Experts of a small language model.
Size: width 192, vocabulary 16384, 103M parameters.
Experts: 32 experts in each of 15 layers, a softmax router.
Below are experts of layer 6 (counted from 0) of a mixture-of-experts language model. Rows are named router (the router's row for the expert), down (a neuron's output weights, with its number) and show model dimensions 0-191. Each number is 500 + 50 x the weight over its row's rms, rounded and kept within 0 to 999. Numbers have three digits each.
After each expert's rows: a language model's description of what the expert responds to. This comes from a sample of Wikipedia text that the model never trained on.

# expert 21
router:518501553532525453452475492422545440516508416443482511513584450422544495475625504527535482549442578584479482641509504509470509489448504522481472527528456547510520516449587477506403533440537513476480551502408532553504475584523539522546494506569512474474407462498472540455402445540522428615551468561508433340598513446488421492536539507513473419464499557532489433453519376476476502499527594563558505495580455499462521446448511530444552490588489513513539526451461639519446568527576471561471485514459467489579517537542437487425532571522524523452484499501527517462389473497406554536
down0:508523526522499488410549518481475522566448486525539606441530505397496458490556493485588484572394465492484447469451497566438476487519598424451480420491481477508555498552507567498480541470482446519445519534460521340528447441509544518529493465444559452511485487524482466483471463444484459547451501549407455523483546547511515457340530533491515514544594492534510488551535527540482484591476542502471486484511516550447478536515520506468503460492491468580584457482445429600532545388552468379485528434539375396489563545466476627512454378455432426517497525387537432488516521503578534492
down1:639519440497474443497528487489456527503418461502489496554516449560458508531492480457544448481540545498475481485432525672526567634544529447585465579478470405482457517549516501533561530532466478489492432523434463467456550519500538473509432514569509505480530552517517572602554453548358570530457412577554560499493501528442469522487473475411499509443523515488448539457486515611397509459548596452494479514447546458459577512569441523529521517447505428482463466414430473469373583514517501515512477528503473590493507519407569507570591427456389558509501442469517501476520524503557519543
down2:477550518535565445471486511527554441486486474446493505566494432436411525474535493479658519474500520544574448520445503471521492533430565436511449482531564532499469447521494600503539540607451425546530375479411525476467501571546482496506497469401540399467544468519417468604471571417653480465556497445453574461384508540507546569487443604456504507445458428463515534452436580577610508517530537553470513527496443543508502521512475516513486477543474529506430425496531531464454434505471520442580487451423545501498502518600471545500483514465574443394537497502480534600504543515503472539
down3:500557498438521532508385530588452556501480482470563467419464444514500542523454529458578453493460427422418424529464485401567489487500539472460536500483431497484486469455611590499459440502529539428492533461463486393405459572401512444505528524537526593401522524513430606478490615619504519491480417491510559444516506433493533472458524489544445476400473468516491578452478490471464457547470512455516551471564489427615490418589481548529525404522518482522427429435525518415465473440539505462534533479494480487546467579580552485437487477506432517468472522513402497488463409554488578476
What it handles: Line breaks, dashes, colons and pieces after a capital D at the start of infobox and cast lines, such as Directed by, as.

# expert 18
router:526525447600457470489502564460644433508559461495549448414539450550518576535513529475495527534496388523489549587464545543555570558482486594534511555481549508484451496450542516489493521548479508530502481468502528553462503571475432540551500460591479476436501562458468519581529453504503491391510544413456560503575554443464492476516482501429568581539473443478417484539494495525493475477475489509623568525490464437455551496565543451387462549558519557600506386482575526432421431515392468551506531460587570546489383521478445446497430577595462546510459522512534519545506481547586542485
down0:544435493424485445520545425538511450544477592412537543529436472552443482473353461545519447511509519554509471532477470508419535533522506469495460418498559489501542548485517408512511529660517532597509486519545504529505417431573545558467460474498476488475512527554548533511481459488517511500496425479540464469534438516545515427481435537420519531460462543510563467511523498453515543476478416413534516534492446518453433468588575487328466519574601414549471512491520396521486530586528463427571454466514510485477385577403517477562417505568500477495479526565468511516475472459593372528
down1:570453496491467504495611434510588506450472480405497384538494542541457444543499634424385494503450564471437552499521434575522443502519577535511515505482503492550565473465473522592518476525511418548363502549461502408553532469412556478492512477564492528541490483568529540463512489464408492529464505492535463545538563511519565486547531444479513459513463500463606459512486533522406426549483514522481482569459483596565530547534494546498502560573457605462543479568518562497526509602559485491467436479557572537625576607500552474459583495491488559555442419517521587572482487546529501464
down2:479530469589464480504499516567519435526495532452400463552486516462509492476529546515512550528428437483475467459572511455512484555378568474483468531529416491454592565407563591454443450431481458395522531522480563388579484456526487508508494504532453495644455531508512441486507520502537514466571567513493574420475446473456469546490579565470507526463528360485514623458374502476548526482510563475483512428493546498479472515467523508458472491471428517476493447466393542498540534500556557482445470472458568593554485540433563623493467560451487485480432485520419456518453549537645548476
down3:501457579457505510510498606446476536575525580605610422459481443490509527497472370505541501490460490499521519510452450508474494444528519387485527499523537469563533493577473438501568470481499552478362543459554541511532566508499404522471406572500524451510575587439490543480502444499585583482526462550398507444518615578471457500591487597510492518408568496519445460503451562490455477440483458549532517545568450499519541596507504472516598476428476512491534534539380505510568475498511490537497477477465499545567625409551480520484453443458566481440464474464455538492529459540545417577
What it handles: Closing pieces of words and names before a comma or bracket, such as ile in Castile, ant in pennant, ette, ore.

# expert 30
router:502440428473459564533516490480489619488495527644478512424462520513442461543525435530496491496524520461436537470571550440419576532511420514480466541505524485391548428414489469474494497463545484551454542500502510478506542495516497525490539524549484466580551596448512500571503535473525444451500461522524515598430483513449609514469444498481535496498448515527626583464483509498468532484543506411359524530600526554467507488554473464497453530446516432466507552545485537431518539479503493436560463529492483508621535563532475525427602343390454554514529552377468513485419428531561589499
down0:370495445504403515520561559534492532571506467604634474498550422483485457562460547468436496501537524463512490485493465511406436439514402498433402483584468569464491491457514529447491484415533370458525455506586491515585500486429497494396493516487494500478491499486455480500570468521513567517461417447599411540564507537545539549424480481505569375545587568490435538453415562525538483554555535591474517503520460498395429516585502532464543511576486459535513527580636537567510469540456480448527489455473523510503516476479535467517457503418511550498422492466557476458438490510525541545
down1:533505485559571574474427578557438528535550512386468546507523545439486525371480555491518497564533568451486559494382520457580515495470549448516524481499495541523489530470488485508534539460477504431577426464515535537494598439429464484494485523477398532379491538591608538525462558489479537516598573577476540633519510494548482502472492495590467505599513520417515544518544466507481389534517475480512498440485457546519601466449554567542451533485480594489491513563447497549540529527565559540448589488478621511465552427419524530507580551473508496490378537464483410506499495521485465560
down2:466452491459505495549479428465491500390470437444603473435542533504578459530454611494530508544411394421409468503480478438545496493502403552497578485532485518471468548474504434517485483500435473549537516527406536466462565466494561546453472477486514462506446561512489537476436539446544530466460357455481497539556417499463487632578532505503488529451512469491512502639551423575424520475457491582414430505477514549429525483484475459484533484438498426550517476500555427492417471524536468514460537554409611482560468496507507444611495606488527492456446466489520523504499467502504666520
down3:424550483536451429425497485518593589554584473522543569467559475517478470595492508470561476417514588436529400509451448555448480507497418475511479494475454516525431487584487515562491495572583564503488443560473490575550492499575524550569543529418503501471405474466441446505440577527402456563510522526516484488552583518455462563544517538562561558440445502496546399396523475426470494452441516558498536532582527516559457505483451428447514420526537506526475381485526517421508481509555511456580382420528562478475444464399470485484481480513522479474571490428527593504506556594483509578
What it handles: Past or base action verbs after a subject or to, such as played, wrote, took, signed, hold out, develop.

# expert 29
router:499538462488473491441483461488536589537576476549517489582460464438548509518565581467511480543584527545453485489605381525512526489558584529566512434417486484511428596550491571485520474563517382510477528519431459483400479503496498523491487516592521538478517424563469526488507548515532585498496484562601455538513493501454472537455494583517532544462590449600500570526537498449410481484461506579560502540508420445485442456448457515532600579408534520475498380499491453534419532530587473482447452554452514521406466523427431594404437483525431424493562520499447488518539459411488454548
down0:566513478605510554548440452509488514537494559424516510520425449557558581444554549509500512561484571382508536484553531517540504507471485495557552490467616520651483379512486527561600456483477495576511569476457500480498411518472493562482498557515441539473485499573469467430379523539533490499506502514474509450462411591520539443471563456506522515520461621515503523541390543587434470502378459529485607492493568490447579507526478451501483502516470488563492521525534535493525407483531592351552531498572449555476565608528540460497513505570510503515533457487503512482424455586464501484
down1:559494444458529501497490542567429601451462567524517407467470545601526541505438539488534459494495440524482508484431524367462437470575557466525406530549448576450531559498471459653457471472551470563510448480616507510458490487540420566525514467442509390481502522459463548534462488564501455477426455414431508637544484573515507637499511554507486461494444379504529435521546459544469551421539558567510544519482555485534580465471506536509548431502377512448475450521518553522437493472517497533434452503455476496437569532496503517507528421654497491460503499472485516506486540440509487473
down2:512500502481363482453549514436562483569558469539580397461445582474492511517365515512549521510540629444537484397491393482512513508505454418564468478485486507456597497454510569502463563487465432527414469496524457555497419429538371485579380477506546495486391536488493496482413524481471500534479502514510471500537470531455463561405453453470532539450494502499479472523534438441581514581557571550528487524518443439506474544443500590486584456520436513412434550429542537554501453559537579513492455554498442539527460457547515519514411507563442485534407522451516578447528504538532518438
down3:520521571518507504485510412544510597546534497513480574371496557568500496506420546470506478557507493537518449372395492474491431480542440474513475488518484495524542562526445437425507483510488439568592521585505463605513533520517501478479514486489496499457465541527415515509563488488516424500474525507568571452431523511453450504402513452533545495491485424399503539393546528520396549595458486485497481362576466427460421431490614522508489457479486594543511562442444518448452506570661530467460543504491460509491538545483481523574590527611554491528472559520505452506473513481381496495
What it handles: Decimal points, pipes and semicolons between figures in tables of election results, scores and statistics, as in 43.0, | 66, ; 0–1.

# expert 1
router:556582482455459488454479480428518537498559434565555529537507434458509501470350508400512581402537521441491465484466429491450439440445453588475525532497467474550484505543520518564478525509596463531547553475592498460582494490497562554566438494409419520416452488480464475591546442472518578480421498578535417459551465499466435525514499437552497480536528453367556590402544405453589503479453502556464520439554560366467503571447455485477491549541527540571487516443494513444483526479531488482570534486558559472457513512448504462460410460519448516450411468469566502487532457458565542509
down0:509583533426449479449566479534467455456605483474511537559485571583465550419551498557521449489592425462520534489461526489546512586473591469469454467463497458567409542522475516550520539495490486513576461466481465484491546490465489522444512480576533483548453481524541569573441522554542469470548527458417429545473476401572546552546481542491440516387560507532542469559422512526444464425569416482566547509443578561482583497497467548496462510588425455487575583487522556490513434460397430532447444482499474572553477539461483493361465554509568512451462467545502453612451527574543380496
down1:582453537553442497464516544436432497450513426492454460466526538501468566574414499580525455524424380469386531514549514473466581458512528571531485498525476482475496535532575517502569461494499489514455554509459544520509492470430505455591526607440425457535399468574392563537543575560570499497397473419535499502393491484492489516461445476503462512611534555504421382509541531442557535523515467501456473549462510578540434518454485500567593451498576429551537524508536556421450551472503531421490600560479497468541478508448538480565425477447465533525354501540508440533514550466482462455
down2:421482496390478411601511449513489491489473523564621531516617494467438432475500497471618405441474503562457541482544543424560567502469489383458529492467423509480507479484565574551576483494526494533479441419595494500489481415520475507547532477509551401473526411494614523541454523493545537545500579595550487468512544387502472508431497534615621482474465470550464498466465528424515499448462452429520525466422465591467564499511481543490437489558426458483520529563526521496552443515474541477426384572504573525460494484511495414560472514546552546512494541476426517470496517452500548523
down3:514445454500460541575505503455461511467625563464473462427398543526515546465507520533406517551517468533534513489558526445550558581540524457506500424415522522502555428561602464506459532517540504547542503537525510463512478486514489445461478402518527567485508526510540444490540611505488507523574597460567469403513484487400535527461530544492502524403529481513479457573436511475510523490459424539450497512509433474483523540453503406540454521534485431484503482454563563415479548445520466472384492566442526425532501448462499540535569551609479561479511438584461563620620419460393362469
What it handles: Word-final plural or verb endings like -es, -ers, -ors, plus the comma-space in dates and name lists, e.g. "March 2, 2020", "Ignatzes".

# expert 13
router:546582472576493502462512530382617545559534515427559461514482380383452555529493459448534481488551466517646432561526520492587435543562501518514476532545475554463470564438571461494581516409569526502418597473480535577517473523483624474521523623420527525559510516535504514429505529532529540467483444499442481459468473437515500492548502386577440521471496516518467519550492574500541570484390611570502534480533540443514465522487426530458508527532577509586468523408522524485450446469555407435476477414515481457519524516557457399516468549491545527525475486546495489520446527480474525483
down0:463553497463486555545534481515540481462507565529504542497488437597556503537527515493437524549485472447463526480597550527469550506531448492455491496433399533547552507499408645470507465514510480444402433459576405515430492500387589444498505490504496518473456566493541593538434567533505511495501541542518435492463482449428417532498481377435508501522463480530431476558460361423477510551505429493519500440485405496404440521441469498544472501464582599480478519424622490428540522511436516567525480540505589449493511546452428494644495582473523535500482466527493517560583513427508560529
down1:499488594561463518576505487599569448513529523555582541534499496468478451517421519506553485551409487491475454481464452492536517490600496465473515463513511538520494476523556538521507468544590487460478547465463396514462568495523496503529393455473558476496512566459472458417468491431476492397508482441482416575583548503438459630490504550471505529500528532499499514489493552452481471425480565522464466441497553443490525459430456562462524464539505445521477434469579427489473351483509438546432613533495483523561598609542402467594489501570526550492404379461600612466502543477477493418
down2:505426449503450599526505531553503476434512553507483555414460420448554495472556499547542456469460542503535528596546536533520475541455547505537500537518542506600497593508475594521550471440482599431523504452453579555533551394451471610500472482467505456535528492470518417402520578576532546512469491472494486562497504548421525550521487472449523451440524549549520503462589518519532488564539498453468537463448515490501561456435516567493488477493455519498573460496621472411447417467457455623521507387590556516518538412429586470489454553411401547563453453471585457560499425456487494412
down3:477547545521479516440420481447547491526553484574589442585526531490434528613518409486489536479489508571509463498384549502512490453504487495417439509465500413514571535569537451505482545446457461443480535491441472503429487410511423532663585538493451486495541485530462573561486507502490503452565570470460442577531556651574544503452461535563535511496415523534505546489568545532548477568422540482503461458560486507501616481496543531484394580486480462475533545449515507606437520533540483483467543443469526438385526456453430464512464461524503509530653475561520538550441488540484472520
What it handles: Digits in coordinates, catalog numbers and times, plus the pieces "cl", "Cl" and "Le" in words and names, e.g. Eclipse, Nomenclature, Cluj.

# expert 14
router:538561481490480436463461609533474423584398550444492489382523517521532520485475507531433480497521509420581507484549491550525417522502558448467505568414506464407450532494587433394473477480476544545417513477525482551458512464478555516511524538568567570562497494486518512463612582518452509451510526548365484489532542472482437470418489501449416399541471523525490482596393457605484481519450443538497428434499491463519519597423492543579491538487454526515603532493510564551458500507538516461562527452472449473390449510518520473595473561519548458442603491477431503500468421454468542559
down0:446444539471489476502463574557494449492455487461598467467482510536476496483577488499567389475466505533486494432560441458503501502457480470480512480526515466443521486499530563558544459463438478552426555495358503515433384555490582537497461512489566609479445469539515493567547535576422477452574542442477545407422440426585428562479546577454532472443427436568443453502433570574460446533513542475603533503454500513487539425452483474563588391521561485490488522459519511642524519541552435478559475477443585470470427529523447504473518517412519510435427558468430499563436530531518442487
down1:482383503400512529487558528500607515565429447543447528520472473428470471474506449473501526522526586517544483515545457464589525440517435464597473500595488493433572481567519577481448469498489506497414513552421505440529432498464567524497540552577551482464461443509531536511450587516604493489434482523473534539526526479548350424456563527522523480498521382544470538455504471562475588406525443460483394552516589575480537449536582515524429459549500531564547503465491546518495438402406540443491530547463617484532561513524623496486449528471533498479543433456534452519434471473429521482
down2:461503485653479485468430523503584406523462478457500483523442512511504397547500473465530524476497571449500507420376427593564516554445502465489453479575574447393555506476382509486546541495511510491539480571454472445479496478523499530451476494509456476498482572471493555532513424439537484452538452585432615531502438541580445513488494576469522408553478634421498544550566571525442455576535488448569512449534476577530531555441444452477482456552538482473417461552502475466493533508415582570538511572506517580483404541539450497473517502403489501503612458429503525472554489487539472448
down3:442444468455459453496466480475590509623447522516468570497515449624466596509503543469476411487486469428450552511501459499483612445534447491469445481561539523484478458530474405564514483471500549437510530545463493562473551527477481521524515493520600508471512472434519450497543470452586439531525427473488468506556494587505474544577416527459482523554541452456488414443525495550559475422507446510509448522478592473425585528499413427412407570490497521439397417487430503538542377490522553472444520504503426413417384434509480520476452476381536564484410461515483515471569491451546524537
What it handles: Pieces inside words like j-od-els, vide-od-isc, every-th-ing, plus generic nouns such as event, television, itself, Actress.

# expert 26
router:400485397558526549470552428555466533447464547535495539500463499408399488531519555513422486508574491523478497537456429500529472436533499606436519479446543503470488478550533543520481471535543561498545519463518488448450542457482556540515537549451443412411418479623485596496482421542519379554574524576550556503531482462510482469546451562495526472444502496632503599470563438500491514496507565499449511548434539539463438551561483509485502482404470365431496486524499557583541459515512569479404488424494594442366519423515556495523476466556483522527478573511545499479462447551513541414
down0:417504587555552491590427505546480461575457507491463430562519508500502439521558525506528536485450498543478502542479497576550458415627460470504542505509438514517422446485480431512476492454515490537573443490508526445532471512482436471499590510473480546577501537412428443479532525543581533451491561510481438534522440428486536521446535519462561564486539470416635493439521524507550487381445472497595488544548530489545600475460464461453494521546584475591437518468542512577363434474443463494504472532600511503525531544476633457521520438455436619458606497514446494482557429500577554459
down1:528475493562538501513481490539499502589435516421552542472509568514506511490460569409503497475475515480562507520421585483481435456556623449428550499471449548455482522473557542492361535485588455521478520560446487477507439479484466417517471532491512548429383482451505514554550459522562504525553481465554454515553460463500401498615580469452551500509451450545436510432500460455531535499483524436492454596489581543372494538413483485455515584434487595475402426451473506485514581473489577563511461471576529508453446550570375583488453557471591510549557469527475407525544563530471529497
down2:490512435470475519528470602450503588447466341525528502450429506542476490611519524541526420475550492430469579541535553544477476542485488470502519456457594494470497524475508541553448489597509487560441412416488520519487478504446433496485458508578517491531474433532465574501507485431521458443529518505377448487432417558452534468573491446521493491445418416538448465473459443527449455465457517585564419441474458443575421496476477447569527480509541517485451469525555498543456485448439476614417465454366546511482445468572466575468522478587491518467456522576555367454543503444532559485
down3:373406529474461449595520546531539521556539397451560493474524544587597498497503501545577582490488386586504545545511504422482460470476486484490476479523518529549504565521497484491573388539384483496530485452535454559489466537608475492524517432451390527537494575501495432466537469467559553590559574540491494539505470448507531461521506537529515520544421520506457569517407496516558484474585546538501439459384541411431473544404467468490583548483435487538556538497511556482502494501473557489511439459469549557537427446542551453542519500422503638468453566553561543470456516514488613514
What it handles: The first word or letter of a sentence or paragraph, such as The, In, She, However, During, and first pieces of names.

# expert 24
router:415437422481555586536430483467499509432434541545508530501576565547506471496468452376480517463479529541472418446587535491542491550536542520479419463521552445488451479584548514504539475545487489501457579589496461505459520523447384457557572512529461461512503486435502575543443431542466507483450490521479434482570489571457525467441564557471474523508455452590486558482467543501531592582409482435445531547558602446487538504518474370533463513447484511497481564518487597574468467463546539522442519532445588486476451437527590627499538551560433582445503538465532418491554474558427403477
down0:523497435511492514513487434464462495529442476499485450460493428423472463526442551541544515491548468558473492501493534531452541615628564382457505509543530604459451522475480512473415477444522569497444499434485507421520465462480552535488547521538570532513543443441465468400519557499477509462476427497490555424405440580603462465436458538411474458484370523450557495461516574488564475500662439500453531559558488555547564427568517488515515606527551536500496470518463469500467438536479497436494614569526511518495490602535615512577463484538550528494504490481473427557585510513472505607
down1:539511491431555415439591523557551465441522591493509519530494546515481464411519516437497538475487573455550435442520470530517495440499461466567564515463529397430393361524535518510562503525493384480530521479506435464450544493487432495459449562413623563505509593524632435560488500466463545547509498461516527484528498563454544486491472487515510531535567581506587488512531475489447482519533476410478450473461544429515442449397484507540532513457474466523549567534519619482549419496545481448497468469575584455435464496494424434437403498429394477532475497510499413451524482519500522624
down2:552458427475564489475624461347511452485557506566440512487597455449411518432600566426483480506518558516539475498504523514577562535600562540479484451455493549522532500443599565461517483542525457526390532496497481545452596582489453420499505562465485512395481519468528468506476498505549462563536507520455491560439480481491579462497496588578495640488499530519527502601454480574462441432566488536571508446499439472498468505448476541447543517560549495516474509505450579482586529492554390475543455558513488580445556501472482504529445425509531504490617507462530503483508448597508486389
down3:508516553511452495579505560468513569421543377501490468539522531481510517480462528542570630522454491434485532422548550464497469528570409444456533485508543526524399469491529392524530539500547516559526408555499482480529476454485539462482545564546508570552469514663516559427539468412510531460492439421409488509545521495484447550453484449482552569563512505434545509466476566549507600479534391487511429513543482616443606539541572552497462597499597482503582520524515497495434572514487405495493404604569555454526483464512504577523543531543511482427477567515482454470472444535538480504
What it handles: Periods ending sentences, paragraph breaks, and == section heading markers such as History, Career, See also.

# expert 7
router:525500491492438449514562588446385505541569432403532569532536464465511521479572570554464483564553498606482458520550449463549482474419541425569459522466397520475525494489445628577498524546505522515492461432443559523545432482447544426419484559532574511541567481546563573516513492495515534567435529529548617509465536521480454563422534493586511470545555522486440509540517464467500520498461539515522431480413416549479402451392491557508513551534439400441547452455611465465463546555468548490519486427486497460391504495562481425513544508455547438533533505500510484542558537476591413514
down0:499615572572517605530483575496528393536511472579504511597454460597469476458562511470488426470532494474483511489395488486542493512510471561620532526548487452492435539467462504483475604484504497580530534489512437543466454514476493454440497458384596465475499503511398451533585527511573498530447482573514586593566504617514554429522468512573501538498489449385463431397510534514484513500463476504424529527451479458455456526505518606491553505549576523513444446466438503437609461461517488457469490455553577450472540486437585499449453516549553486484545519585528578584490563527450467477
down1:524491550442478482372457572451524467488492594520487438455500435372491559527482480552539485546456576507527486560430518565441535516506578451496443575461551454451589492580495479458541606464505522548566503483577519511484511531528592531489449557554505481509483471522480630517447376461622549484507482547402424500574561448484443481543538528471479482599556465532588564483434481529396526491453543568474608564521545540539583465556576511422458450431492553531533451528502451490511525481598454483534538527472465495476507386443539472531518425497519509524499465530522479454505517517479609458
down2:527541456556567500502453540593500467471576529459474396541492475440464403524522482471561482435444488509451511516571482503380539543592505482480450447431451509474475404526528531491488528536511476406457547502600481579529509532472406450438588465548520484446517465472431474656512524518425471589611589529486599482518513514503425514490552455480525467554401521451489560484536498543520590552505478413466523513542565559536513521541495525505447558430618510537453393527517526493546473531513415462453464478573600457510476498514534532517480563474511486506463430527555465461583541457401482401
down3:592447374481408502488579512568494642457467490500573495576543461570496435507429462522480538509531524516483440448577521585501514427529511551462505416520423431483509448484440524522504393456509468458543513533463549410507443522546545512512509488495570553434389499569430444448570576515472499523480493512527422537462519542557501434371482580496512386513531521486478504523557444506472505502435447584482489470391449467491452527446516503568578548456509509506550434525492546508448461531535452512475485587595541451472520520532451484632516460496474506480574558463575544463585495482592574460
What it handles: First-column labels and party or country names in wiki tables such as election results, demographics and chart positions, e.g. Republican, Native American, New Zealand.

# expert 23
router:431500457478528421531532511494471413457460425506578493508480545525535447430605480446441462512471546492511420466503533509489518400557485472412549485520458528498503468501439549514541493560519476608547495560468488474443570519390599491485472474519497477552384579442557517441472536489502504488561441463508443589522427518559538466479555558444437499514545543455390496544511515488515519549501528569491471491561412413388516487470494547494427450482568554483634494475587511447472571552476481426491503410459430522507499553367471385538480541436505497515463542522447554373493471482576436547
down0:544512557564419460428516420526462517414533532446454501507399552407508552570519403509500611544504553485574503557521496549548524508449512464467484496439468572498568384500527516552479553524442499473547500526524459442522452583495535443487454556486579517589522441475530454420441420553585504480513528484513494476521512538530462469481625444503555496509455434454501542550474485448409502460568499574491544537462468485520521478478464475490524533457458446452563478528520497480538487504580596510548532541440528426484379633488513502550486535461451530593621561519488575548633476628501523561
down1:489514470594566482507436477516470455501518506493576538573463541527420489471501528545443484518434555470486520495461509452565411538476455454474459500489600426485518379475507455504479549416374427419542380586513490630479466521515474403579446441565547498477445477500501493489418458544492559468517521405534551412578561493505578546456529536465530482494441453590488461479522456451472503476421468561441499537445482526439573508502545541514426483572446516522474401470556387427565489386457527506614471554420486520509500483493463481433458519501494473477548551507549561473485561398491488457
down2:486544561451430468493572397481500502351471539522446431468417463542494521444468469488525463544510430462517461532500498570495574537506535430538484608461480413578492456470536504541476536471480469562488465610512544519444481532551496475564560467560493471472535518572543570426563505506573557524541486494497611516498513569472527479456491495559431480461554566464420591371586456568501503456541514393489425489514502421498493549596379515513451480491492478442514464532559469529591499581421482427531431472529435593554458538523561526498484441541486556458467465566436462480415434506480534418
down3:461483489460498457449530548484590542489488586596433491558486479497562464491561413507537438531482496465450444426516423565557609558508515491526534523465467587487457509546431461534427410484567479493564440517419547542506466408453418392564475625479417562582526541439527490491485458490558555562493474506506523443576598410493477577466529478489459529407490491500425426530481599485553521538479506457402562538488453581514492568465545446451511531575486430520546562566488500524476501536553495479529486494532581516481467469427475420491486639461550459508534447507489527533387487519469421517
What it handles: Popular-music vocabulary in album and song articles, such as album, song, chart, number one, and hard b-op.

# expert 5
router:515545560570413435482520533461512474598485410467486578513508495611467443542484522440530511478504483515515482547541528471417459381472578493474539490534502568563532483465480452482462397507469534534558524527403592582507521455429517525478413473507441519436415452556568471488493587449518522496491592424546481506444530576544507497546422454512581448546446525463533570387431417527514508501570510472504529463416493519485503479506454517499533538468496439484525508496434452436620535510491555573490401511550556480478421458457530476485468488438502599524553439427375394576550524439428525457
down0:444553604406352449546557428433447571487514407528511598603502463509468422515446508505484524501513508448547471488536507563507471506508617537582501472522542519492479452427488513453530518555468439545427484554539463412430468514468390399546461454451506451532502487504561436449537561444526485487505499525581428519536472425549450445535423495482489463451443423588504464555475531521494432441491461523453486498552433353515500460557554488514496482480342472447476489512490490514456606558466574563460479517612544502541456526546467490495495535499461481462427543529536469566475531496570444478
down1:605451489632489467590436450473525556624406554492502457460482502430528440484463479644422515515389470418507535432469474525457511488526478464443498568489523530549422483495506559514534484552511440505566502515439461377455493512462529490547480576523541468586530435500495457463502507502511563446381478522486526573515509464557447440495485378535527509443510524494484521521498461491486564573575568503522510572477545553550544450581440463557431453555442463483548457430542553476481564516472509530532513537573442505508462562464541473470517419567577366497431388496496446427528475481483448525
down2:484564524412547466530473466562563565497459466510453522475496473436576428426508502519502505515439448423428533500511563487452472448530502513450467486511488519571475405453470549518534519490567449443531525449486446546450494449652558515473547461499506444522620500417434447504500450489585487526536515594378568512454469448586462489423571474482488535505536556524448568503549524494471446463468528524493466483592516432444475577510460604535546527431533443469492629584508527461548390443527499552483514385405446531525650527503544534487479505555488550487534512450578447482499497496569509588
down3:617479547544547536489434509562502551466557498449534510445470532558569516594519531491444542515450437486461471490432574507491476551522513548526429506523527486541560477456528595492528462418471445493563530500468505491513473547480503573497498436465455556588500468581463480515480425466433380487471439494451450414405551544545419538542538465554552525537405522537533462544528443562562446542551422500514498499489427519506439516565420500489603480533569496452495453585555483545398410569493440512563402485521576443459442396492580441470458441554521559514529410469569540430430525535551494399
What it handles: Inner and final pieces of Slavic, Asian and other foreign names, such as -ov-, -ić, Nov-ot-ná, Sanj-ay; also the word called.

# expert 2
router:601616548543466499482449503444538467508490514456423508497490450513492547540533484488574506533512460470483572491518445498457495512401548520555442541499479555594562554416525622519465479431559464608467489570523428520499533442495549524559466526564604456409503486485387424505529565474504513441534530504456431521477470535493443577456490447555428500488573525493450470487503537446460489526619480477531549455539471528506535506442537492475496432439581456440473557438467533464478478538422482425533533402434504374459431447456519476393505527599508584547533407397492472577480525552479520413
down0:502496551471551460484438477446509452481471505477460457454423455491594534549513522498536548476449405393460499488468483371578414520474513532504442444499386573530514520525498449531427477476545447398548482583490455530487540509459520540454537571519548435638524505515514544580502432617466542555478578534444533421507505489493478397501493447407530541565534451531525533457498403482531483490562466534558424468405527519442582566426530467565590508553563482503441551414477508496391510504497551559471585472516492417501405491550464376509487469470542498448491572556484514537463526520498542478
down1:516514502465552487469555581439512535507496422498571519501412444531526510523466514452531524521612488540450522614519496522521486536476570469481504484442456444581475485494505474546452502477401451493587524426558453520534516487582471478434403430486494481649538506475461559559557461559498476545414474479403481510511498517485544498471589451530453499424624492568574528493410490465488513448520418481553534526477551480518553482507520539480486644439468482564420463536379633505461550522541442546503568494497470523392619502583468432492468518443470542452507536412485488514426526484551564452
down2:480551636490582436499493459393460560550421410446535510561484442487474514462468439439453498507557519506464526628454468542509471594499522449482417569462551594503418390425569497475506471549484536488593519491506500531457507526593507425487481469487556537486526489495510526592452560504511534472557445544499526523482524523575556467487530508521502571543525492513489426574602472479579401578526488491536513438493495411504487438549473461457431571549490595501405488427529511458482386540585501609534499462488523435513526395478475440473578556472458549500513512536560527505540528465474619472
down3:496519394561461471472478567557492494467503482424485551417590589569538437570452452496439432484513566527476540579445483518509460524461515454553553585539456484502436460523454522415606488510503432504473439470540555482444538442490474431570456449454578520367449479456510428491521374553529464565505640442509526554565426551438621440478575393523497537481444520563544490537560496521421529439503494503466549512547492524516484471456571519525442547507461525505520558498563484538469519555455491531515575425492466575522558485484517451484590542508437532614502453524568440544421468536481456498
What it handles: Word pieces inside foreign proper names, often after Sh, H, T, as in Sh-uk-la, Sh-ind-e, H-elsink-i, Tel-ugu.

# expert 17
router:569514509517541570528499462523523453426492542428521451488468457551603535568491473570465462510473441509484571508484507505484467619539536466530459586558491455506565480454474427472533498524458481372440437404569442406443548432457457530465548510516515463584456539499551483537428525412483621457363511488448430578450494438496459542549450531516530500488476596505477496516367519531436467661477576503511444487508517541503528489513510542581528553510421543513472473444440594524498513445503531460506498425538562477520557524512486519528487525510477582405476524485503611398559503502518590463
down0:466575454437470502524483489519495536518536522539499380507449483439477465503490506553447502515485442410564467541528599361497472525465540375563531584452479448497514478513490467410492486413441448459425494402431561492470520459538484489471439571546562475544580507480512471509489419488468438503384485497450522545530478544507561492480493412540491443518541514612504499509542549547397432452538533486501544486520446517432566599441526534543539515482470549547555427430564504548541504345473498453487557471545509552469519517554438374467560557412470457499518475523572462529517484585562602451
down1:570465515477469588440548595493543365651497469559469618471464425526486570410539490459503536548536514445492461575478432528447437494486548491530526476456432521473549517440587548516595484483429487461494505504523520479467460548502552491469593548472469493522566562497502533524510446396490456464564499490492469626463523446465594442455488486463440460458526515532481487565454452511486480463475550439491464577583491444539462562501477545636574589496585493513500479453535492425561538434498587521524574469571487533482580546539519483591421431475528580412497555472496505543474496596490473495
down2:431461537556510511477496520403473505535563512556455575385372526453497551452481503428509438509423486469508491432428473490554476472490557600499503531391459556514490475423535436557548541534419464425453438542484522476499540507448531476578406432547441462490469587545443408536527520564414578494568494531508472503551389492534407511532470519484465541544464523441448473483501513501495543482500450458531543600496445515459395540496509513534445508429440527482444507421573543499501508491353651520515605490503495478387537501515517541476453505561563460440513511441593480459527483497547468492
down3:513467497502464443538554486495486528558522440533469580384515476546552461548590570533420522533466483382459472567471440489456541496434544483511494544635505511503543517398499554564515457439530497524463549501444548530484494436440425479448596525507472480505528564532510523594572521527549408554507526467496491395526514473463610430624490561383492587594420474448452380467442464572501553460557476440481488538423514504512494582489517448482498531482462533582548568538482550445546556530596480531519498538460510491532518467502521626434518530479482454470473553524509522468423513530513537613
What it handles: Institution heads after a national or proper adjective, as in Ottoman government, Advisory Council, Army, Party, League, Company.